Experts of a small language model.
Size: 10 layers, width 192, vocabulary 8192, 43.2M parameters.
Experts: 256 experts in each of 8 layers, 32 SwiGLU neurons an expert, 4 picks a token, a softmax router, a shared expert of 64 neurons.
Training: a variant of Adam for the experts, 478M tokens.
Below are experts of layer 7 (counted from 0) of a mixture-of-experts language model. Rows are named router (the router's row for the expert) and show model dimensions 0-191. Each number is 128 + 32 x the weight over its row's rms, rounded and kept within 0 to 255.
After each expert's rows: a language model's description of what the expert responds to. This comes from a sample of Wikipedia text that the model never trained on.

# expert 0
router [113 134 142 107 124  22  96 123 168 180  85  68 188  79 150 155 119  70  89 174 160 102 168 137 113 142 123 136 205 114 156 172 103  83 137  90 110 132 130 125 129  88 124  96  97 100 184 179 169 110 193 146 100 125 177 102 170 122 137  94  85  89 137 143 127 101  99 147  78  97 116 204 199 171 130 145 125 103 123 162 174 175 108 142 141  97 118 115  74 191 117  83 142 102 118 145 114  84 152 157  75 124  98 136 164 136 149 150 154 142 107 120  81 140 140 147 147 138  57 110  95 122 134  97 154 137 111 126  61 109  61 131 129 117 149 144 123 116 109 153  58 141 129 149 159 127 176 127 135 102 141 159  71 170 144 131 124 149 177 101 144 116  82 151  71  76  93 146 140 103 140 116 109 136 169 112 146 144 136 178 139 112 105 100 144 169 146 145 111 136  96  85]
What it handles: Digit-group separators, name fragments

# expert 22
router [155 215 155 156 138  81  93 104 143  81  96  98 146 124 147 169 133 136 113 139 163 111 122 129 135 178 154 147 113 122 145 124 186  93 116 112 109 116 100 152 154 121 145  73 152 138 166 123 118  40 145 116 153 181 133 174 122  92 159 147 172  80 145  99 131 208 146  95 112  76 127  83 126 161  93 117 131 132  65 144 164 121  94 154 159 150  94 100 111 112 139 119 112  83  88 127  86 144 147 114 154 105 143  91 115 119 184 157 111 119 154 101  94 184 152 125 159 134 104 106 178 175 108 148 124  99  28 168 141 105  82 119 135 112  88 121 128 127  91  91  68 158 152 178 109 154 130  79 187 144 112 171 136 101 137 176 138 156 149 102 176 140 141 122  91 150 155 118  70  96  98 156 103 113  88  47 122 167  88 194 156 130 108 152 173 155 140 179 109 156  93 104]
What it handles: Plural people nouns

# expert 45
router [133 173 148 134 153  97 114 155 118 180 111  98 166 121 128 170 142 112 115 113 157  96 139  80 124  92 143 147 130  99 170 155 178  72 157 134 138 137  62 113 206  85 130 145 104  90 129 185 130 104 153 118  99 114 124 167 130 106 139 115 135 108 156 113 145 178 129  67 129 157 128 135 169 117  84 135  74  67 120 207 155 114  55 129 135 125 147 142  96 113 118 107 145  79  74  93 128 136 116 177 141  54 126 100  98 119 225 149 105 146  91 140 120 173 133 153 184 182  90 120 159 149 105  75 138  97 121 109  51  53 113 129 173 144 206 134 150 125  94 130  72 166 122 106 121 169 160  89 139 134  88 131 118  67 125 142 124 112 148 119 159 110 140 162 102 160 166 165 105 127 114 150  55 151 118 170 190 128 109 167 145 125  81 118 106 145 132 114 127 127  88 126]
What it handles: Romance and Greek endings

# expert 13
router [130 191  97 135 153 141  59 136 117 197 138 105 110 152  99 160 135 127  70 181 145 141 103  98 119 123 127 142 110 116 154 100 203 104 124  92 129  85  87 138 128  75 177 148  93  87 158  75 180 118 141 150 179 138 137 135 133 129 204 149 162 141 163 129 112 163 109  80  99 153 106 139 131 119 110 130 124  87  98 112 130 133 125 115 138 103 144 110 131 118 146 137 174 120 106 153 127 133 159 183 166 104 109 108 110 203 165 171  97 179  93 129 131 149 176 134 180  82 129 109 149 163  88 195 150 122 120 139 124  93 158  94 197 171 211 164 142 133  83  81  95 134 162 166  82 132 147  85 162  92  91 140 172 126 128 133  88 102 147 117 134 136 185  86 133 171 164 157 147  81  65 125 146 153  67 119 170  73  74 133 143 109 106 123 123 115 177 164 130 173  95 155]
What it handles: Plural and group nouns

# expert 40
router [102 152 194 113 188 115 155 100 132 135  96 135 157  82 103 116 105 150  45 174 172  80 107 118 154 161 122 134 139 126 165 118 120 104 105  87 122 111  61 152 112 100 113  62 136  38 132 111 161 137 168 181 138 102 148 156 147 116 197 109 146 156 146 128  93 179  75 111 134 143 140 146 148 169  92 130  77  61  99 192 136 125 130  96 128  94 127 134 163 139 119 105 123  71  94 195  78 103 174 161 112 116  84  96 149 102 162 153 137 171  86  90 130 150 111 129 154 145 104 106 154 202 147 119 168 117 127 137 100 112 108  89 137 154 149  80 105 166 107  78 114 161 151  85 114  83 154  88 165 118 128 136 145 136 168 151 123 154 163  95 177 213 134  94 116 167 155 171 111 124 119 141  69 104 149  50 115 113 146 148 102 136  98 137 149 144 177 108 149 149 107 123]
What it handles: Latin and foreign word endings

# expert 30
router [118 142 137 124 100  87 168 104 131 100 123  86 162  95 112 136 103  80  96 114 100 163  70 138  66 126 146 243 131 135 131 130 137 130 160 152 190 150 126 110 156 123  81 124 129  62 166 166 100 120 127 130 110 113 147 125 117 102 210 184 166 112 116 107 140 164  87  93 118 142 146 112 131 152  97 115 154 108 113 180 121 201 144 118 153 105 162 104 125  82 164 112 136 106 104 147  69 104 130 103 174 129 137  96 103 106 144 164 113 149  98 134 144 139 160 149 158 102 103 108 152 139 115 143 163 203 120 168  81 102 127  39 157  98 153 128 130 116 125 141  70 105 127 105 112 112 169  84 135 103 204 155  98 113 118 139 113 115 149 136 140 105 139 100 106 144 180  95 155 118  95 113 130 109  99  77  56 138  80 181 129 156 102 116 154 134 237 141 220 131 129 146]
What it handles: Codes, digits, foreign fragments

# expert 14
router [ 90 161 154 112 134  99  72 136 117 141 141  92 190 149 124 109  60 112 109 139 119 107 151  86 133 167 106  85 137 131 159 113 116 100 101 101 140  75  81 130 114  96  93  91 145 119 147 173 103 194 112 158 117 164 135 110 135 136 124 172  98  91 149 103 110 248  80  69  99  73 153 151 148 153 138 160 150 124 129 130 181 125 137 117 130  97 162 143 121  94 170 106 158 134 132 125  93 130 147 122 157 137 134 147  90 143 192 171  90 104 108  92 106 173 152 103 140 173 159 130 193 140 115 156 138 155 137 176 134 142 167 116 103 126 143  88 139  91  85  94 100 117 182 168 117 166 184 104 152  92 189 114 121 129 157 183  86 161 173 111 136 179 172 198  66 184 212 131 147 101 111 149  90 111  83  99  85 150 115 138 136 125  92 147 117 147 141 122 162 135  73 153]
What it handles: Surname endings

# expert 10
router [ 87 169 147 106 163 147  55  86 133 160 105  96 117 120 107 147 146 145 133 158 124 122 145 138 134 103 177 171 160 134 137 129 219 106 116  75  88 166  98 115 108 128 111 134 114 114 157 148 150 101 106 107 128 143 152 130 174  65 106 138 182 109 148 144 129 132  74  86 158 123 114 115 100 118  72 174 133  74 145 139 119 117 127  70  81  85 112 120  94  74 152  87 115 165  98 140  98 101 132 156 129  50 130 135 157  94 175 131 118 155 109 152 115 133 118 183 129 139  83 142 184 142 177 111 138 163  12 144  86  91 121  95 158 147 130 102 164 163 141 112 151 141 115 160  92  81 121 136 186 130 143  78 102  96 195 156 115 109 173 114 159 136 133 200  99 218 156 134 106 154 134 125  94 148  67  96  84 128  82 173 101 103  90 140 150 147 173 152 144 130 103 146]
What it handles: Predicate adjectives, word endings

# expert 34
router [125 145  90 153 107 133 103 121  99 126 139 112 160 117 131 161 137 106 125 156 120 115 135 134 113 120 118 160 176 177 156 117 140 138  74 151 161 106 112 246 143  89 142 102 132 111 158 160 170  95 143 135 116 129 146 156 101 159 143 115 176  93 178 128 105 136  54  89 123  72 104 155 177 150 113  99 105  70 142 184 177 167 195 137 138  93 107 176 132 100 148  46 159 106 100 143  82 102 156 110 144  99  94 135  67 168 213 160 105 182 119 177 108 144 120 145 183 116 131 129 157 137  99 140 215 162 152 170 147  91 129 108 136 153 155 173 157 163 107 105 138 104 106 178 159  98 155 111 173 118 157 155 153 114 143 168 141 136 115 129 144 152 140 117 144 105 120 105 111  79 116 137 135 106 133  90  80 149 144  93 223  95 102 105 109 147 145 120 164  67  62 137]
What it handles: Line breaks, Indian names

# expert 19
router [113 168 146 131 133 124 121 116 170 187 127 109 165 124 157  93  44 162  85 174 157 140 110 173  85 130 114 189  97 118 126 138 122 102 145 146  74 115 122 153 120  87 124 141  99 106  98 106 144 156 160 101  99 147 135 171 132 123 137 122 136 107 138 147 119 161  82  50  73  72 120 130 114 102  96 139 115  75  93 123 163 119  60 113 114  93 117 111 148  99 163 124 124 129 162 119 163 107  91 209 120 129 147  97 146 148 134 156 103 165 108 173  80 128 133 105 117 152 148 117 178 118 120 204 135 149 148 148 133 131 154 100 125 122  82 167 179 134  90 106 129 165 173 164 118 139  86 102 111  90 145 181  85  92 146 146 118  65  92 149 186  90 164 103  85 161 153 185 145 138 117 143 149 141 106 192  73 138 155 110 131  90   0 122 117 170 148 137 151 144  87  90]
What it handles: Line breaks, name openings

# expert 8
router [132 186 203 135 177  94  98 133 163 183 150 121 141  83 121 141 118  66 119  89 213  94 154 103  73 127 170 129 168 163 115 189 114 106 120  90 118  70 102 124 101  97 109 109 117 110 140 181  98  10 125 115 139 141 135 176 156  92 153 120 157 112 116 124 185 167 103 148  86 152  75 136 193 158 113 139 150 129 108 117 103 121 124 122 185 179  77 154 103 140 139 132 101 134 113 130  95 101 114 118 140 154  64 100 124 131 128  95  97 100 136 152 152 151 182 184 162 145  95 123 153 162 148 145 150 155  64 117 149 104  73 102 109 166 110 151 125 100  82 118 106  72 172 137 133 114 168 118 109  71 161 133 159 134 140 185  79 103 162 119 124  61 119  88 113 123 165 105 139 122  92 155 138 115  82 123  96 101  86 173 138 138 114 152 149 162 147 119 156 181 162 133]
What it handles: Mid-word pieces after F

# expert 9
router [119 188 158 126 148 124 102  81 128 193 102  39 109  53  91 141 112 147 102 112 125  71 154 124 149 173 158 125 151 152 141 178 152 118 110 109 142 135  95 101 138 152 118 124 185 112 115 124 110  90 143 159 108 144 114 102 173  89 174 156 143  70 132 111 164 149 142  91  99  91 110 124 171 126  74 159 142 133 115 136 210 109 117 135 112 101 131 108 147 110 143 155 124  96 179 164  90  80 154 165 122 126 103  88  97 166 178 169  99 142 130 162 144 157 185 170 195 137 109 134 149 183 129 114 202 187 112 172 118 121 109 107 137 117 145  84  91  92  68 102 114 167 159 182 139 130  86 151 180 165 106 132  83  93 179 113 164  94 177 115  97 141 124 181  67 161 128 160 106  97  78 115 108 122 110 119  45 141 105 145 140 120 100 127 155 142 105 164 136 155 172 129]
What it handles: Degree words as/so

# expert 59
router [114 179 184 109 135 126  95 109 187 115 158  70 136  90 142 178 135  94  92 158 160  94 156 145  87 138 156 148 136 217 156 144 136 137  83 130 142  96  98 149 146 135 125 126 119 139  87 123 132 124 141 130 107 134 140 129 145 120 154 142 163  77 146 111  54 169 121 114  90  46  86 207 149 102 133 134 138 101 138 160 155 110 136 177  48  78 177 163 135 145 159 110 144 110 170 148 103 109 165 129 117  95 133  82 125 134 183 178  64  79 119 175 135  74 126 173 163 159 116 116 162 139 100 105 127 132  59 140  77  85 152 135 131  85 121 107 126 111  82 124 109 124 133 127 144  82 125  99 139 100 172 157  72 110 129 179  87  87 175 105 109 133 147 125 105 143 220 169  96 105 111 139  98 145 125 141 124 102 103 199 111  71 100  87 176 145  85 122 156 129 102 133]
What it handles: Location verbs

# expert 37
router [138 122 105 140 164 142  91  85 160 120 149 141 116 105 113 135 102 119  88 167 139  93 130 162 117 101 147 153 120 169 138 139 145  71 154 108 156 152  88 139 161 116  92 144  91 109 145  85  93 106 131 113 127 134 114 133 171  85  92 106  92 121 173  82 151 167 124  92  90  94 153 110 129 129  80 104  94  45  87 114 159 157 138 109 126 108 133 116 157 110 113  61 136  81 145 165  70 118 142 174 153  74 106 153 126 129 210 140 113  72 123 137 120 180 107 131 186 128 119 124 162 132 116 136 150  80 145 159 124  69  92 134 186 151  81 134 170 179  88  93 115 158 139 132  90 110 120 113 147  98 179 208 122  63 112 119  93 113 165  77 183 177 201 120  77 175 169 159 119  97  78 167 124 140 180  58 106 152 127 119 144 108 145 112 164 155 191  98 177 119  92 129]
What it handles: Institutional nouns, coordinate digits

# expert 53
router [101 181 170 105 164 116 144  98 145 195 111 107  95  54 119 160 121 126  88 149 152 109 145 141 112 113 117 138 156 114 154 116 195 120 113 150  98 111  68 114 176  66  85 147 102  52 142  96 184 141 158 133 124 117 181 135 143 143 186 149 130  97 148 117  88 114 124 131 115 108 109 119 121 116 111 126  89  95  67 144 140 124 142 136 159 114 144 126 118 128 134 124 135  62 135 118 117 140 106 150 127  63  75  83 142 148 183 146 136 179 149 164  50 135 158 110 131 108  92 169 125 150 152 158 122 138 114 109 124  89 105 110  99 148 138 132 162 185 107 115  54 127 152 195  77  40 158 110 174 118 125 151  83 143 126 115 138 123 137  53 155 193 160 133  51 182 136 171 145 172  72 119 114 107  82 118 101 118 102 169 139 158  95 114 155 134 123 153 204 131 121  88]
What it handles: Person-noun endings

# expert 21
router [122 119 153  85 157  75  78 157 185 148 112 173 142 116 133 121 113 122 173  95 138 136  94 105 111 146 100 117 161 166 136 106 140 162 144  97 122 117 168 152 142 144  81  76 123  58 161  88 159  91 148 175 119 160 180 157 129 133 153 142 158  70 135 153  93 119 117 158 129  74 126 168 152 154  76 170 124 168 118 160 158 122 147 120  87 112 189 179 160  65 153 111 132  86 124  91 115 108 155 146  90  96  99  82  97 116  90 111 101 114 111 120 100 182 134 134 133  84 138 128  60 100 133 152 142 151 136 141  46 137 116 131 139 167 132  99 150 137 150 169  70 148 166  66  93 151 144 127 186 106 167 176 125 107 164 113 104 123 150  80 139 110 196  96  94 161 152 207  79 103 112 151 143  83  98  90 142 139 115 182 152 107 143  51 139 188 142 139 146 100  88  74]
What it handles: Mid-word foreign fragments